config.toml
num_hidden_layers = 10
hidden_size = 256
n_experts = 64
experts_per_token = 4
d_expert = 96
d_shared_expert = 128
hidden_act = "swiglu"
moe_layers = [2, 3, 4, 5, 6, 7, 8, 9]
router_score = "sigmoid"
normalize_top_k = true
routed_scale = 2.5
balance_loss = 0.0049
balance_bias = false
shared_expert_gate = true
init_std_router = 0.00618
lr_router = 0.00182
num_attention_heads = 4
num_key_value_heads = 4
head_dim = 128
vocab_size = 8192
norm = "rmsnorm"
norm_place = "pre"
norm_eps = 1e-05
positions = "rope"
rope_theta = 10000.0
rope_fraction = 0.5
qk_norm = false
attn_scale = 0.0884
tie_word_embeddings = false
parallel_block = false
init = "normal"
init_std_qkv = 0.0324
init_std_o = 0.0
init_std_up = 0.0324
init_std_down = 0.0
init_mimetic = 0.5
optimizer = "adamw"
learning_rate = 0.00203
lr_mult_qkv = 0.5
beta1 = 0.95
beta2 = 0.99
lr_head = 0.0119
max_grad_norm = 1.0
warmup_steps = 523
schedule = "wsd"
decay_fraction = 0.897
decay_shape = "linear"
final_lr_fraction = 0.0
batch_tokens = 262144
max_seq_len = 512
doc_mask = true
train_tokens = 914400000
max_steps = 3489
dataset = "wikipedia_en"
Below are experts of layer 4 (counted from 0) of a mixture-of-experts language model. Rows are named router (the router's row for the expert), gate (a neuron's input weights, with its number), up (a neuron's input weights, with its number), down (a neuron's output weights, with its number) and show model dimensions 0-255. Each number is 200 + 30 x the weight over its row's rms, rounded and kept within 0 to 999.
After each expert's rows: a language model's description of what the expert responds to; "raises" lists some tokens whose logits its average output raises strongly, later layers aside. This comes from a sample of Wikipedia text that the model never trained on.

# expert 38
router,270,171,157,229,177,198,165,225,143,170,191,154,194,239,156,265,167,227,216,218,232,141,253,196,179,188,127,185,208,200,220,223,182,179,214,187,187,209,220,166,211,188,172,177,187,227,225,191,228,193,239,118,190,169,211,129,172,161,199,205,218,160,185,221,191,198,222,168,161,265,189,162,190,234,198,238,215,153,205,224,187,246,233,223,218,147,160,121,168,176,151,232,206,172,175,188,189,199,205,204,170,187,256,124,213,217,146,158,193,202,214,226,245,141,176,177,173,216,190,227,207,232,252,170,241,141,183,156,218,199,235,185,275,221,209,203,219,231,262,178,200,184,205,176,168,182,202,207,159,207,167,196,224,186,228,160,185,189,157,227,233,236,203,184,202,199,193,162,219,201,174,226,214,189,199,173,179,208,234,175,178,222,222,230,180,242,201,171,166,189,234,208,218,152,220,181,194,201,227,244,208,165,208,200,228,206,224,193,153,224,154,206,212,212,228,196,209,156,214,270,175,260,152,163,239,218,169,218,210,203,202,230,257,202,215,202,205,215,215,195,185,212,206,176,231,197,170,209,220,171,207,172,160,204,151,170
gate1,255,213,189,222,224,191,182,185,172,210,176,186,250,174,125,218,195,241,175,188,195,201,239,223,244,200,199,155,135,184,189,208,212,180,239,224,227,126,178,189,166,132,209,229,161,172,215,145,206,168,199,234,217,213,188,202,201,226,198,212,208,195,198,174,236,231,231,216,210,241,202,243,200,219,165,216,208,187,187,193,207,221,228,231,192,207,188,211,215,206,216,203,226,198,179,178,176,185,147,161,171,180,188,196,179,199,89,214,202,166,159,218,209,166,163,191,176,192,220,183,185,190,188,221,235,199,182,142,163,191,180,185,283,218,171,226,228,163,231,188,187,211,214,170,228,177,167,142,190,185,218,150,194,204,265,150,191,188,230,235,206,205,190,209,186,162,180,200,243,231,235,233,215,186,218,181,168,181,178,184,180,107,162,202,176,257,181,225,189,234,165,240,195,190,276,176,182,212,181,245,191,160,190,213,190,183,206,159,163,202,204,215,189,235,179,196,219,170,208,228,213,246,82,212,215,130,162,157,246,196,211,206,185,165,163,192,210,234,231,204,187,221,153,174,198,172,190,171,193,180,213,248,208,190,140,155
up1,206,224,245,170,165,184,170,214,231,208,169,203,205,221,191,236,257,215,222,157,129,244,210,232,217,212,215,184,205,195,180,172,175,190,233,239,211,120,233,193,180,186,203,168,215,250,235,222,195,173,212,194,201,136,190,209,179,175,208,172,163,223,215,183,207,215,199,198,248,225,178,191,116,195,222,155,175,169,225,169,220,242,240,207,204,212,184,207,131,228,189,190,204,170,209,166,231,220,169,225,221,188,227,218,220,173,178,173,181,152,163,197,237,152,201,196,231,188,235,200,189,195,208,203,169,191,233,214,197,253,225,174,202,249,152,231,223,145,207,208,232,194,233,162,230,224,211,204,236,185,204,179,226,189,185,181,203,193,244,253,185,179,171,166,192,225,166,228,219,170,254,141,182,150,124,144,207,152,228,180,150,219,231,225,194,208,151,169,228,259,195,176,194,170,160,206,220,177,181,145,249,163,240,198,138,209,247,222,173,233,250,201,223,180,196,214,196,208,162,156,102,195,201,228,204,160,158,242,204,172,225,204,135,222,225,181,199,187,197,198,244,178,192,212,166,193,181,192,262,188,168,199,208,178,185,171
down1,138,147,220,136,199,218,205,166,209,211,220,244,160,183,172,160,188,209,236,224,194,167,198,175,174,141,201,232,189,167,233,203,212,210,201,259,151,228,251,229,180,195,182,138,175,210,199,208,203,223,288,170,235,210,165,177,200,202,212,174,171,146,141,191,238,174,183,198,231,178,212,235,170,224,263,231,214,196,214,204,189,187,213,246,195,215,221,194,166,144,171,197,210,194,184,188,192,252,232,204,239,232,206,179,200,217,217,213,204,215,215,194,218,200,194,234,185,217,147,224,178,201,212,187,217,156,214,204,149,186,218,219,213,149,228,226,229,173,170,188,215,157,206,223,190,240,155,156,226,189,209,208,138,237,159,255,141,167,160,203,233,207,238,181,248,219,171,188,243,278,221,183,161,216,145,178,186,226,199,169,218,216,226,137,200,195,175,250,202,215,189,192,215,209,220,193,225,199,175,233,226,205,262,198,215,231,202,230,224,181,198,231,186,201,139,184,211,195,203,139,227,152,282,203,142,235,196,252,184,188,198,217,161,201,267,182,218,197,193,167,208,144,215,156,238,159,213,189,225,205,226,230,193,249,196,198
Given names (John, David, Martin) and place-name endings like ton, ley, ford, ville, wood, often inside tables and lists.
raises: "ia", "ian", "ía", "'", "’"

# expert 23
router,241,215,156,228,173,187,195,186,175,143,195,178,212,222,142,236,204,245,223,160,185,197,221,220,182,198,167,207,145,218,166,209,188,185,230,187,145,211,159,201,139,183,176,198,198,252,209,215,198,143,215,154,178,225,188,178,183,224,123,193,253,192,207,265,173,178,222,194,162,269,201,242,170,198,199,212,222,176,169,196,200,208,215,229,173,193,151,177,199,184,166,289,148,164,192,190,159,194,190,197,195,174,199,159,223,179,190,167,239,161,193,243,221,156,178,207,184,252,154,226,165,215,243,212,221,134,212,220,202,195,234,200,221,186,228,247,230,234,254,205,177,178,229,211,170,210,214,235,155,232,135,199,257,192,226,174,183,190,169,172,226,259,239,175,171,138,161,220,192,199,152,224,211,204,197,197,177,170,230,208,195,264,158,262,210,187,189,189,213,201,224,213,211,228,249,225,210,186,220,226,199,228,193,185,226,179,204,197,193,188,144,178,204,241,250,171,212,180,155,203,145,206,203,152,267,211,203,209,241,175,195,171,175,207,200,208,133,201,263,231,218,192,221,173,235,168,209,172,216,179,243,191,201,201,165,192
gate0,205,169,188,144,219,228,165,235,146,234,199,215,218,211,198,180,206,191,138,197,206,250,246,221,164,198,154,155,172,192,227,227,169,168,180,200,174,182,190,258,197,158,250,197,160,215,247,188,256,179,251,213,172,233,237,204,243,182,218,226,211,217,198,191,163,215,146,200,273,198,228,201,237,264,220,181,241,251,176,199,173,218,226,204,228,187,165,218,168,237,230,213,201,172,185,225,207,200,189,226,190,192,218,168,245,170,201,238,187,165,219,262,218,232,167,170,216,252,237,170,195,188,180,193,175,232,200,237,184,198,179,220,239,172,170,188,235,231,222,225,206,235,190,214,201,186,180,145,183,179,210,197,237,182,171,206,249,155,225,198,169,203,218,202,211,153,175,193,159,252,217,220,146,202,188,219,149,191,181,222,179,222,223,194,175,185,130,190,144,134,140,174,213,202,199,210,207,161,183,199,186,229,210,189,198,199,184,262,242,232,148,232,218,187,224,220,218,205,178,194,234,202,188,191,192,200,179,245,199,140,235,188,222,147,205,150,161,191,149,170,130,242,198,156,181,150,190,144,173,202,209,235,223,124,221,199
up0,198,180,170,199,229,189,163,202,182,220,225,223,204,166,167,210,124,183,206,197,184,145,269,200,192,193,218,155,223,210,199,205,202,230,188,247,173,170,184,123,189,191,162,209,251,205,223,190,185,137,199,204,241,179,157,193,212,174,221,239,219,230,269,178,190,241,238,150,167,169,199,227,169,229,214,272,180,203,161,199,219,198,202,205,184,202,152,202,211,137,238,184,239,154,245,248,189,118,169,207,214,213,253,216,231,219,224,139,232,190,170,179,216,223,210,249,163,176,173,215,206,223,207,191,169,229,184,185,204,184,227,183,165,163,201,233,193,169,190,202,174,188,233,183,220,208,158,220,200,227,167,149,197,213,266,185,149,176,160,216,201,201,171,234,140,197,202,154,202,183,149,232,188,233,212,205,166,160,234,203,217,158,242,208,214,191,250,250,193,142,200,195,199,217,243,193,169,218,210,204,127,223,231,245,203,200,197,192,146,203,199,222,143,220,180,196,236,162,175,204,210,182,171,198,248,220,190,261,224,225,175,210,222,196,198,191,223,232,245,203,310,164,201,190,194,196,200,197,211,153,224,213,205,209,205,219
down0,246,145,157,171,203,182,194,176,197,168,182,227,177,195,201,159,175,204,232,193,234,202,248,194,190,186,202,205,173,214,192,256,182,225,192,191,241,196,184,173,221,202,207,151,223,210,104,189,144,222,161,220,250,155,200,210,220,192,217,238,159,264,210,202,142,170,217,247,186,193,167,217,142,181,247,185,181,185,213,267,195,166,198,238,165,283,186,161,128,241,227,215,157,209,224,217,216,232,288,208,221,183,199,214,256,180,160,179,168,170,245,225,208,169,186,178,187,181,245,170,182,181,224,182,213,162,183,222,241,215,165,227,220,203,239,176,259,170,220,212,218,213,177,231,161,211,204,171,195,173,201,176,186,197,191,201,190,188,184,175,174,215,189,221,164,203,167,214,184,214,173,174,122,134,201,152,192,190,227,234,158,231,191,214,206,156,185,202,124,224,153,250,202,229,193,216,222,212,177,199,176,145,220,242,230,214,251,243,247,207,166,178,238,183,180,193,198,193,186,207,166,190,254,154,243,210,220,150,201,169,193,201,177,181,212,158,196,222,225,222,214,167,197,183,246,224,209,187,189,241,204,167,188,215,217,228
Digits and number words in stats, scores, tables and chart positions: 15.2, two, eight, number 65, 2–1.
raises: "%", " Years", " cm", " million", " degree", "th"

# expert 24
router,269,254,175,224,176,181,181,199,154,229,175,208,186,226,197,232,167,238,214,166,194,221,245,237,225,141,139,204,172,223,188,202,165,180,206,169,160,211,206,197,150,203,217,186,189,216,188,173,197,186,225,176,187,232,198,142,138,205,186,205,224,197,178,193,146,151,215,193,189,249,159,218,196,227,191,213,213,190,219,234,163,199,237,245,176,178,171,211,218,182,153,190,210,185,207,232,188,191,236,185,171,170,198,144,201,181,148,174,192,168,197,223,216,167,194,233,190,244,177,220,239,198,185,167,253,193,207,183,203,164,226,203,237,210,197,185,265,191,227,184,214,244,187,130,208,197,170,187,156,250,182,212,157,185,232,186,175,204,162,207,245,269,253,162,187,163,177,206,207,226,153,222,175,181,237,207,157,188,268,121,182,220,145,235,173,222,182,165,232,230,221,209,242,196,260,224,193,198,199,247,209,162,178,193,255,168,223,200,172,176,159,226,240,231,209,146,211,143,174,179,147,225,187,133,235,223,196,226,236,171,197,178,187,208,205,214,164,245,224,225,205,218,188,224,235,250,196,198,236,180,261,200,152,226,178,176
gate1,225,192,183,227,180,185,198,222,209,152,161,235,223,200,169,188,186,183,212,213,178,210,193,218,198,160,252,176,219,165,239,202,207,183,225,142,180,186,218,178,201,204,205,131,194,248,172,181,141,228,188,241,175,198,250,186,115,222,170,198,196,170,244,215,208,208,189,234,205,169,227,204,187,192,165,276,220,183,163,118,181,206,168,172,160,203,224,190,157,188,211,203,168,209,217,248,232,215,120,202,184,141,206,181,176,173,237,191,213,192,211,197,231,179,181,173,213,186,208,222,185,181,157,178,195,173,204,237,191,173,236,263,178,214,245,184,214,200,274,183,202,199,202,194,170,181,233,159,171,223,177,177,192,221,237,152,174,199,220,181,201,190,251,187,124,189,163,215,238,241,204,218,145,217,200,165,138,185,150,161,175,211,175,205,202,167,192,174,261,188,221,197,225,176,221,235,155,209,191,176,195,179,211,214,173,200,187,245,239,162,136,196,199,194,177,233,204,189,191,187,175,221,216,204,212,201,208,239,213,174,166,253,165,175,205,156,180,225,212,157,216,191,89,132,207,167,226,216,176,265,226,252,191,187,167,191
up1,181,206,201,263,187,225,220,211,173,220,226,170,241,189,229,257,204,245,260,179,221,191,178,181,192,196,217,237,183,177,158,177,220,166,196,254,215,234,219,188,195,171,164,184,210,170,247,213,178,219,221,194,260,228,184,201,199,184,175,213,186,224,167,156,183,146,187,180,187,169,212,181,113,157,166,195,194,219,198,216,170,215,152,161,134,198,153,194,161,236,186,209,207,254,205,215,189,174,133,181,183,212,189,174,199,182,260,217,239,274,243,183,209,207,164,233,181,243,186,261,193,201,257,233,195,176,205,179,262,236,169,226,236,219,200,220,210,192,195,182,218,151,218,171,156,275,234,221,180,221,200,184,208,190,220,125,216,194,195,186,226,237,254,184,204,158,170,151,223,160,175,219,190,196,150,218,168,220,200,175,211,219,158,199,144,212,213,225,182,232,158,244,254,203,182,179,175,196,193,214,190,179,181,258,177,156,144,191,184,190,196,240,250,203,204,212,246,157,243,195,246,204,208,151,148,234,242,200,217,155,141,181,198,216,184,185,203,162,236,194,200,202,259,214,203,174,189,227,197,207,198,216,214,182,191,233
down1,227,204,173,184,179,209,199,151,134,214,214,177,201,189,203,231,174,243,210,231,206,240,224,223,153,212,220,177,129,264,214,186,197,214,183,182,173,151,246,196,224,182,171,179,164,251,190,222,175,165,172,170,144,201,186,246,175,224,237,188,226,180,208,276,211,244,222,208,237,253,208,205,181,225,176,168,213,132,194,162,156,174,242,269,205,209,156,205,194,212,210,180,221,211,186,182,241,208,253,180,176,189,246,176,210,201,216,220,190,191,235,183,134,214,263,172,210,226,181,196,193,174,207,200,206,187,188,223,194,207,180,202,210,241,199,192,157,190,168,196,213,237,211,132,150,220,186,194,185,173,160,191,183,173,212,176,157,167,171,187,177,218,185,202,134,233,213,205,260,238,166,203,244,191,193,172,188,194,224,204,254,196,149,229,261,196,167,177,169,141,195,178,162,202,214,244,189,216,184,272,160,157,172,160,203,153,214,221,179,138,236,156,231,183,242,215,242,143,202,187,161,179,215,157,210,190,213,238,194,169,162,198,204,177,180,198,199,154,235,113,186,234,223,210,225,200,185,212,243,196,190,168,178,202,187,195
Opening fragments of lowercase words after articles or conjunctions, like co, di, inter, sol, cle, plus line breaks ending table rows.
raises: "=", "Scientific", "|", "Member", "General", "lies"

# expert 54
router,232,186,183,208,187,193,162,212,166,172,156,206,191,233,153,220,204,267,220,181,238,201,200,211,200,182,160,202,179,210,207,235,211,182,208,231,204,231,153,223,146,199,182,182,143,249,194,191,198,161,197,156,178,229,193,185,168,194,122,164,271,225,213,240,184,179,211,164,199,281,174,228,145,214,168,227,252,197,151,230,167,233,199,210,204,194,150,146,197,135,141,234,189,156,156,204,165,193,181,194,184,180,208,154,205,178,158,192,222,194,217,218,234,176,204,225,152,237,181,200,190,240,241,209,210,153,225,228,212,167,227,204,249,211,221,219,246,224,221,174,218,151,209,222,182,208,192,204,185,261,140,228,245,180,194,176,215,211,164,187,215,254,260,163,181,151,133,190,208,216,170,208,207,240,216,195,176,174,198,206,169,276,164,219,198,200,196,218,215,203,219,222,199,179,234,168,222,163,207,256,180,181,202,198,216,211,190,203,178,177,138,171,238,229,238,198,194,176,195,245,168,202,222,137,250,207,213,206,218,158,223,142,177,192,169,221,144,222,239,236,187,201,201,163,265,207,226,177,189,174,221,162,194,185,199,221
gate0,211,177,135,180,191,195,180,217,196,192,213,191,201,223,241,230,165,144,158,197,187,202,204,230,183,234,193,133,200,195,197,171,230,212,203,256,212,182,196,250,155,161,201,161,184,158,220,227,174,160,225,147,197,214,187,161,232,192,183,231,179,209,215,132,161,173,138,213,200,159,213,250,144,233,231,151,257,205,170,211,198,212,259,233,213,217,193,140,176,183,199,238,283,189,182,223,232,192,236,152,264,227,183,149,178,182,202,237,246,211,217,205,193,210,199,206,193,217,201,158,230,209,242,171,216,178,191,189,195,174,277,208,159,157,179,219,232,190,217,176,267,182,154,217,182,141,198,248,197,205,201,144,208,208,160,240,218,259,173,198,209,248,242,197,223,206,212,215,179,231,165,280,188,159,198,193,160,153,215,204,220,164,209,170,212,201,187,229,168,132,172,189,190,209,235,199,164,184,218,189,168,178,223,186,247,199,193,200,214,216,256,154,177,176,213,178,197,208,163,238,240,166,178,237,192,200,201,143,210,170,190,200,169,218,226,180,157,229,193,215,187,231,243,134,189,191,224,167,181,210,204,171,198,192,189,204
up0,184,233,241,219,207,169,199,203,177,182,189,174,142,153,210,200,209,212,207,200,181,172,230,163,209,179,218,275,190,244,191,199,166,180,214,171,181,196,212,144,242,223,184,250,210,202,163,206,185,222,180,176,203,205,187,203,186,231,202,235,214,194,141,265,244,181,255,224,174,155,193,144,204,181,171,210,182,157,281,171,201,177,130,190,251,198,214,207,216,219,179,224,214,199,225,185,166,194,163,195,160,229,201,238,247,219,189,133,217,162,173,185,218,224,159,142,159,165,166,206,223,210,215,200,208,150,187,220,221,194,88,203,229,216,214,155,205,215,165,215,163,194,231,181,210,201,249,181,167,175,197,176,193,205,203,165,126,178,178,177,205,162,166,194,174,214,170,198,201,204,194,137,161,253,228,212,260,218,209,213,246,210,205,249,170,185,259,173,191,183,212,267,199,181,197,202,217,246,235,240,200,211,194,194,176,150,176,206,206,173,226,185,169,186,194,220,235,193,152,101,166,204,193,177,236,199,187,198,235,209,199,163,255,205,182,221,230,194,228,240,214,146,196,211,238,153,189,227,239,224,211,221,217,209,202,177
down0,192,229,191,223,201,166,191,234,192,162,180,187,217,213,205,239,157,209,180,125,236,181,207,196,223,210,194,208,228,182,211,226,237,224,223,208,163,212,196,271,200,205,190,181,180,209,227,244,138,164,223,247,234,247,201,168,211,197,214,202,179,224,213,208,223,198,176,257,221,127,189,253,165,220,198,228,210,224,170,180,162,157,184,229,138,193,221,196,200,217,202,230,183,218,175,192,186,220,174,208,226,217,179,264,273,192,169,200,190,176,225,174,160,215,189,228,234,147,212,249,216,173,223,163,162,177,162,251,211,217,190,235,167,185,181,150,215,169,223,280,216,236,225,249,195,186,231,269,206,263,248,197,205,161,223,202,246,285,215,225,208,222,182,234,254,234,168,218,221,181,248,233,218,183,201,176,216,188,202,206,193,176,235,188,208,167,202,186,249,170,174,133,210,151,212,213,199,189,180,161,209,175,220,216,162,181,192,238,226,213,247,188,217,185,155,228,185,179,202,207,197,239,217,228,245,131,176,144,248,167,191,183,168,151,202,217,164,222,222,179,220,198,244,214,215,227,199,229,243,169,226,251,184,208,154,175
Numerals such as day numbers, years, scores and counts, often after pipes, parentheses or dashes, like 77, 20 May, 7–6.
raises: "–", "−", "9", "8", "7", "6"

# expert 42
router,223,220,195,242,168,189,204,200,134,197,168,173,186,196,177,232,180,245,175,163,248,205,204,212,199,153,144,254,194,238,248,181,208,168,196,184,202,192,218,204,163,180,170,208,166,222,238,206,189,188,173,182,208,216,198,126,205,217,131,191,261,202,173,219,253,168,209,222,148,247,201,202,172,226,201,218,237,182,182,228,149,236,238,173,198,196,211,182,212,206,157,204,208,178,170,247,198,205,178,186,180,170,213,141,209,247,193,193,266,191,233,220,253,157,198,199,153,224,158,222,207,235,176,210,259,181,235,177,178,167,232,176,261,229,188,179,228,243,173,193,198,215,217,154,184,192,212,250,141,246,167,206,219,166,183,129,212,246,174,237,255,240,214,210,227,172,165,163,242,198,199,238,180,173,215,179,179,214,238,176,167,234,171,215,201,229,205,222,154,191,246,196,221,213,226,201,196,175,220,275,179,185,196,203,227,235,233,223,167,226,164,236,209,269,198,207,242,167,197,200,174,204,154,122,200,235,162,174,244,192,200,194,216,194,200,273,164,210,204,238,205,177,249,211,212,176,170,247,214,185,223,198,227,218,201,185
gate1,180,197,177,253,211,245,186,195,207,200,212,206,190,232,215,187,226,205,120,188,236,165,238,211,158,168,223,271,200,144,218,181,267,183,202,202,221,235,220,202,210,191,218,165,150,226,174,219,267,227,208,214,145,183,154,198,182,187,206,206,196,168,177,184,218,210,222,216,229,192,158,164,249,231,230,239,246,225,187,159,278,254,167,159,213,158,193,167,213,134,256,235,219,179,210,212,181,225,171,242,144,203,256,218,197,166,255,190,140,194,179,179,188,187,183,144,183,223,229,199,215,172,190,179,185,184,132,205,223,199,220,219,168,240,208,192,240,192,246,179,199,168,229,210,206,237,246,159,251,196,228,201,188,189,198,250,253,195,211,245,160,247,210,195,215,192,168,202,195,210,190,186,204,225,155,212,198,179,229,249,196,199,163,214,221,188,230,210,194,172,221,231,259,189,214,229,231,195,184,186,233,202,222,129,209,173,266,207,210,208,193,264,206,144,227,211,227,194,183,208,171,237,187,186,193,199,221,138,161,206,170,255,201,206,175,252,235,173,192,163,211,215,170,195,161,210,141,206,205,241,229,159,201,188,206,208
up1,199,178,168,166,197,230,190,199,195,168,195,158,210,221,187,189,221,193,202,194,171,86,119,158,139,217,156,218,185,200,141,193,184,173,268,201,165,193,195,200,165,262,211,242,217,175,232,145,173,207,198,214,215,188,170,228,172,144,223,208,238,176,194,214,225,196,202,192,156,212,193,190,208,211,199,183,174,209,290,204,195,203,205,246,173,214,212,212,246,207,219,190,222,175,229,224,214,197,183,195,224,233,183,177,177,215,144,182,218,184,192,246,177,211,238,246,206,228,245,235,217,171,162,219,191,250,178,172,203,241,154,212,209,185,225,188,219,249,192,174,179,222,175,177,180,182,236,199,150,233,181,249,197,192,208,274,132,145,202,212,267,186,160,174,157,178,173,174,198,238,183,237,251,185,259,287,233,189,215,217,193,227,159,172,190,231,191,140,197,168,228,239,201,208,161,217,164,164,189,151,177,205,210,209,163,178,187,208,214,202,223,233,198,237,223,183,156,219,208,196,156,174,212,121,192,250,194,185,205,185,212,209,221,197,201,165,200,223,231,218,204,198,187,200,179,247,218,228,206,196,246,252,213,177,172,178
down1,161,162,228,213,191,216,197,248,203,213,161,190,206,240,195,282,184,224,200,203,229,154,149,182,169,247,194,181,202,223,137,233,226,228,206,202,163,215,234,214,179,214,222,200,172,285,177,215,213,222,197,195,191,197,177,208,226,177,218,148,251,212,208,232,194,222,234,185,201,139,186,221,118,181,197,226,192,226,139,201,206,239,194,223,228,230,177,190,149,235,175,173,180,202,161,179,188,198,236,196,159,164,216,228,164,175,182,157,221,216,233,173,155,210,182,166,244,227,204,202,135,131,175,177,174,162,195,244,212,192,203,177,191,212,174,225,206,185,246,205,158,164,244,212,133,222,264,203,185,164,207,131,218,230,153,199,200,187,192,184,185,156,232,201,151,234,162,174,211,175,207,214,199,225,213,236,195,202,186,190,228,258,169,221,199,158,225,224,181,232,209,155,185,200,165,217,205,152,242,179,200,206,225,227,215,224,199,200,188,196,166,231,196,189,147,202,256,188,219,230,178,170,219,206,248,184,223,212,199,163,185,255,246,188,216,184,206,176,228,214,218,254,148,196,142,148,260,195,208,169,240,167,204,145,143,191
Head nouns naming groups, institutions or works after the, such as band, album, school, journal, Council, Museum, theme song.
raises: "\n", "\n\n", ",", ".", " with", " since"

# expert 11
router,234,288,188,200,136,197,175,208,124,187,147,180,213,215,149,213,185,195,241,223,212,152,193,221,171,209,159,215,219,237,252,227,203,177,173,154,201,178,195,228,178,186,214,150,192,211,176,206,213,199,217,198,217,147,193,169,177,193,179,183,246,216,215,238,216,201,188,193,160,230,156,217,190,209,197,203,174,199,178,218,195,177,188,181,167,164,168,148,225,198,175,229,165,145,234,267,219,192,190,157,190,180,203,188,200,203,237,156,220,182,181,242,226,182,206,212,181,242,187,245,224,188,224,205,200,154,200,189,198,124,190,209,203,214,198,216,232,187,174,222,165,179,222,160,168,211,195,250,171,234,195,237,243,156,200,219,201,189,160,187,222,240,226,211,149,188,168,176,184,207,184,238,187,161,218,187,164,172,193,209,178,238,184,234,163,200,165,184,269,224,242,258,226,238,224,178,198,147,234,215,231,217,233,209,229,132,234,220,197,212,147,250,234,227,199,157,201,192,192,222,170,208,173,167,227,225,157,140,295,175,199,212,167,188,180,247,137,228,222,233,239,154,237,189,229,180,209,212,237,187,260,159,152,200,204,184
gate0,208,195,213,181,173,199,197,236,139,176,212,231,159,227,204,199,210,236,224,227,147,160,196,146,214,201,196,183,203,194,202,162,145,211,180,182,153,211,243,242,178,160,169,147,179,171,198,174,212,256,175,206,236,203,204,206,129,238,189,193,225,157,238,199,213,211,169,157,183,204,246,173,203,213,223,157,194,187,222,199,193,185,193,234,199,161,164,254,202,221,151,219,163,199,169,243,226,202,170,206,243,210,185,167,174,214,202,209,260,133,206,227,201,214,194,247,205,189,200,197,206,217,243,211,209,187,207,200,205,120,207,231,193,200,206,170,186,176,222,246,186,201,165,223,172,186,205,259,177,271,139,243,144,187,177,251,192,184,176,183,211,199,191,184,185,219,244,197,205,191,161,145,203,194,182,220,198,218,196,194,205,199,179,201,186,243,164,195,217,244,233,157,256,195,262,244,157,170,185,193,157,201,179,115,201,226,161,229,179,193,211,158,164,189,182,189,196,159,167,206,166,187,168,162,215,217,194,201,243,174,204,193,254,179,147,272,220,231,231,211,204,181,229,223,282,234,244,169,226,178,246,192,232,192,176,124
up0,201,233,153,214,219,193,224,183,224,198,249,148,221,214,175,183,230,184,245,126,205,198,233,180,180,221,154,206,233,165,178,224,273,205,146,222,178,186,200,154,185,193,230,198,155,216,206,213,243,180,216,200,232,241,188,178,236,173,162,207,167,179,220,192,192,177,202,158,149,243,144,240,205,166,166,221,188,229,201,214,178,171,211,235,226,189,182,183,241,145,183,224,249,181,241,178,212,183,193,228,116,169,230,180,249,182,195,170,176,250,210,201,206,244,241,183,219,242,189,234,185,253,143,240,216,237,207,217,180,221,195,159,222,177,254,223,155,237,200,182,228,176,208,262,214,191,175,149,180,173,207,198,214,252,230,199,171,212,233,223,226,237,228,194,252,175,163,191,203,191,116,220,172,123,170,193,178,183,272,200,212,206,207,177,206,197,202,246,188,222,226,204,151,176,189,183,203,235,187,264,141,225,239,205,207,209,240,194,204,198,250,203,201,186,229,178,234,184,151,170,220,208,188,209,185,140,215,170,177,177,231,176,208,201,234,196,188,152,203,192,175,192,187,178,218,252,201,141,190,195,204,129,194,220,213,215
down0,147,199,197,174,215,163,219,219,245,227,203,164,198,176,218,189,203,231,173,179,203,211,209,205,218,184,169,210,173,243,212,169,152,162,261,162,145,233,154,188,199,167,145,235,223,192,221,171,176,239,165,187,233,194,217,257,201,245,225,207,233,205,210,199,223,226,186,287,206,185,144,213,201,237,254,264,221,230,188,203,154,205,204,194,185,193,194,224,284,212,180,185,167,165,162,211,211,235,154,218,173,218,161,195,191,189,263,173,238,184,217,201,191,199,233,207,206,258,201,205,165,237,211,214,196,224,202,187,215,185,208,217,245,216,207,186,161,211,204,221,224,193,182,194,219,177,206,222,105,183,180,174,211,227,265,243,195,185,178,188,203,195,244,180,151,179,206,180,128,189,198,187,194,174,185,173,183,186,273,179,185,181,206,174,190,214,191,195,230,183,195,136,200,165,197,196,216,185,143,151,148,192,183,224,186,142,201,240,223,129,225,227,203,204,196,218,208,165,199,161,202,155,172,232,183,206,182,239,184,162,215,181,173,229,246,191,180,140,215,234,180,205,252,150,202,204,271,237,203,201,249,255,170,167,240,155
Short vowel-ending subword pieces, mostly at the end of names or words, such as a, o, ta, una, in Div-a, Aut-o, Bibesc-u.
raises: "-", "ry", "ur"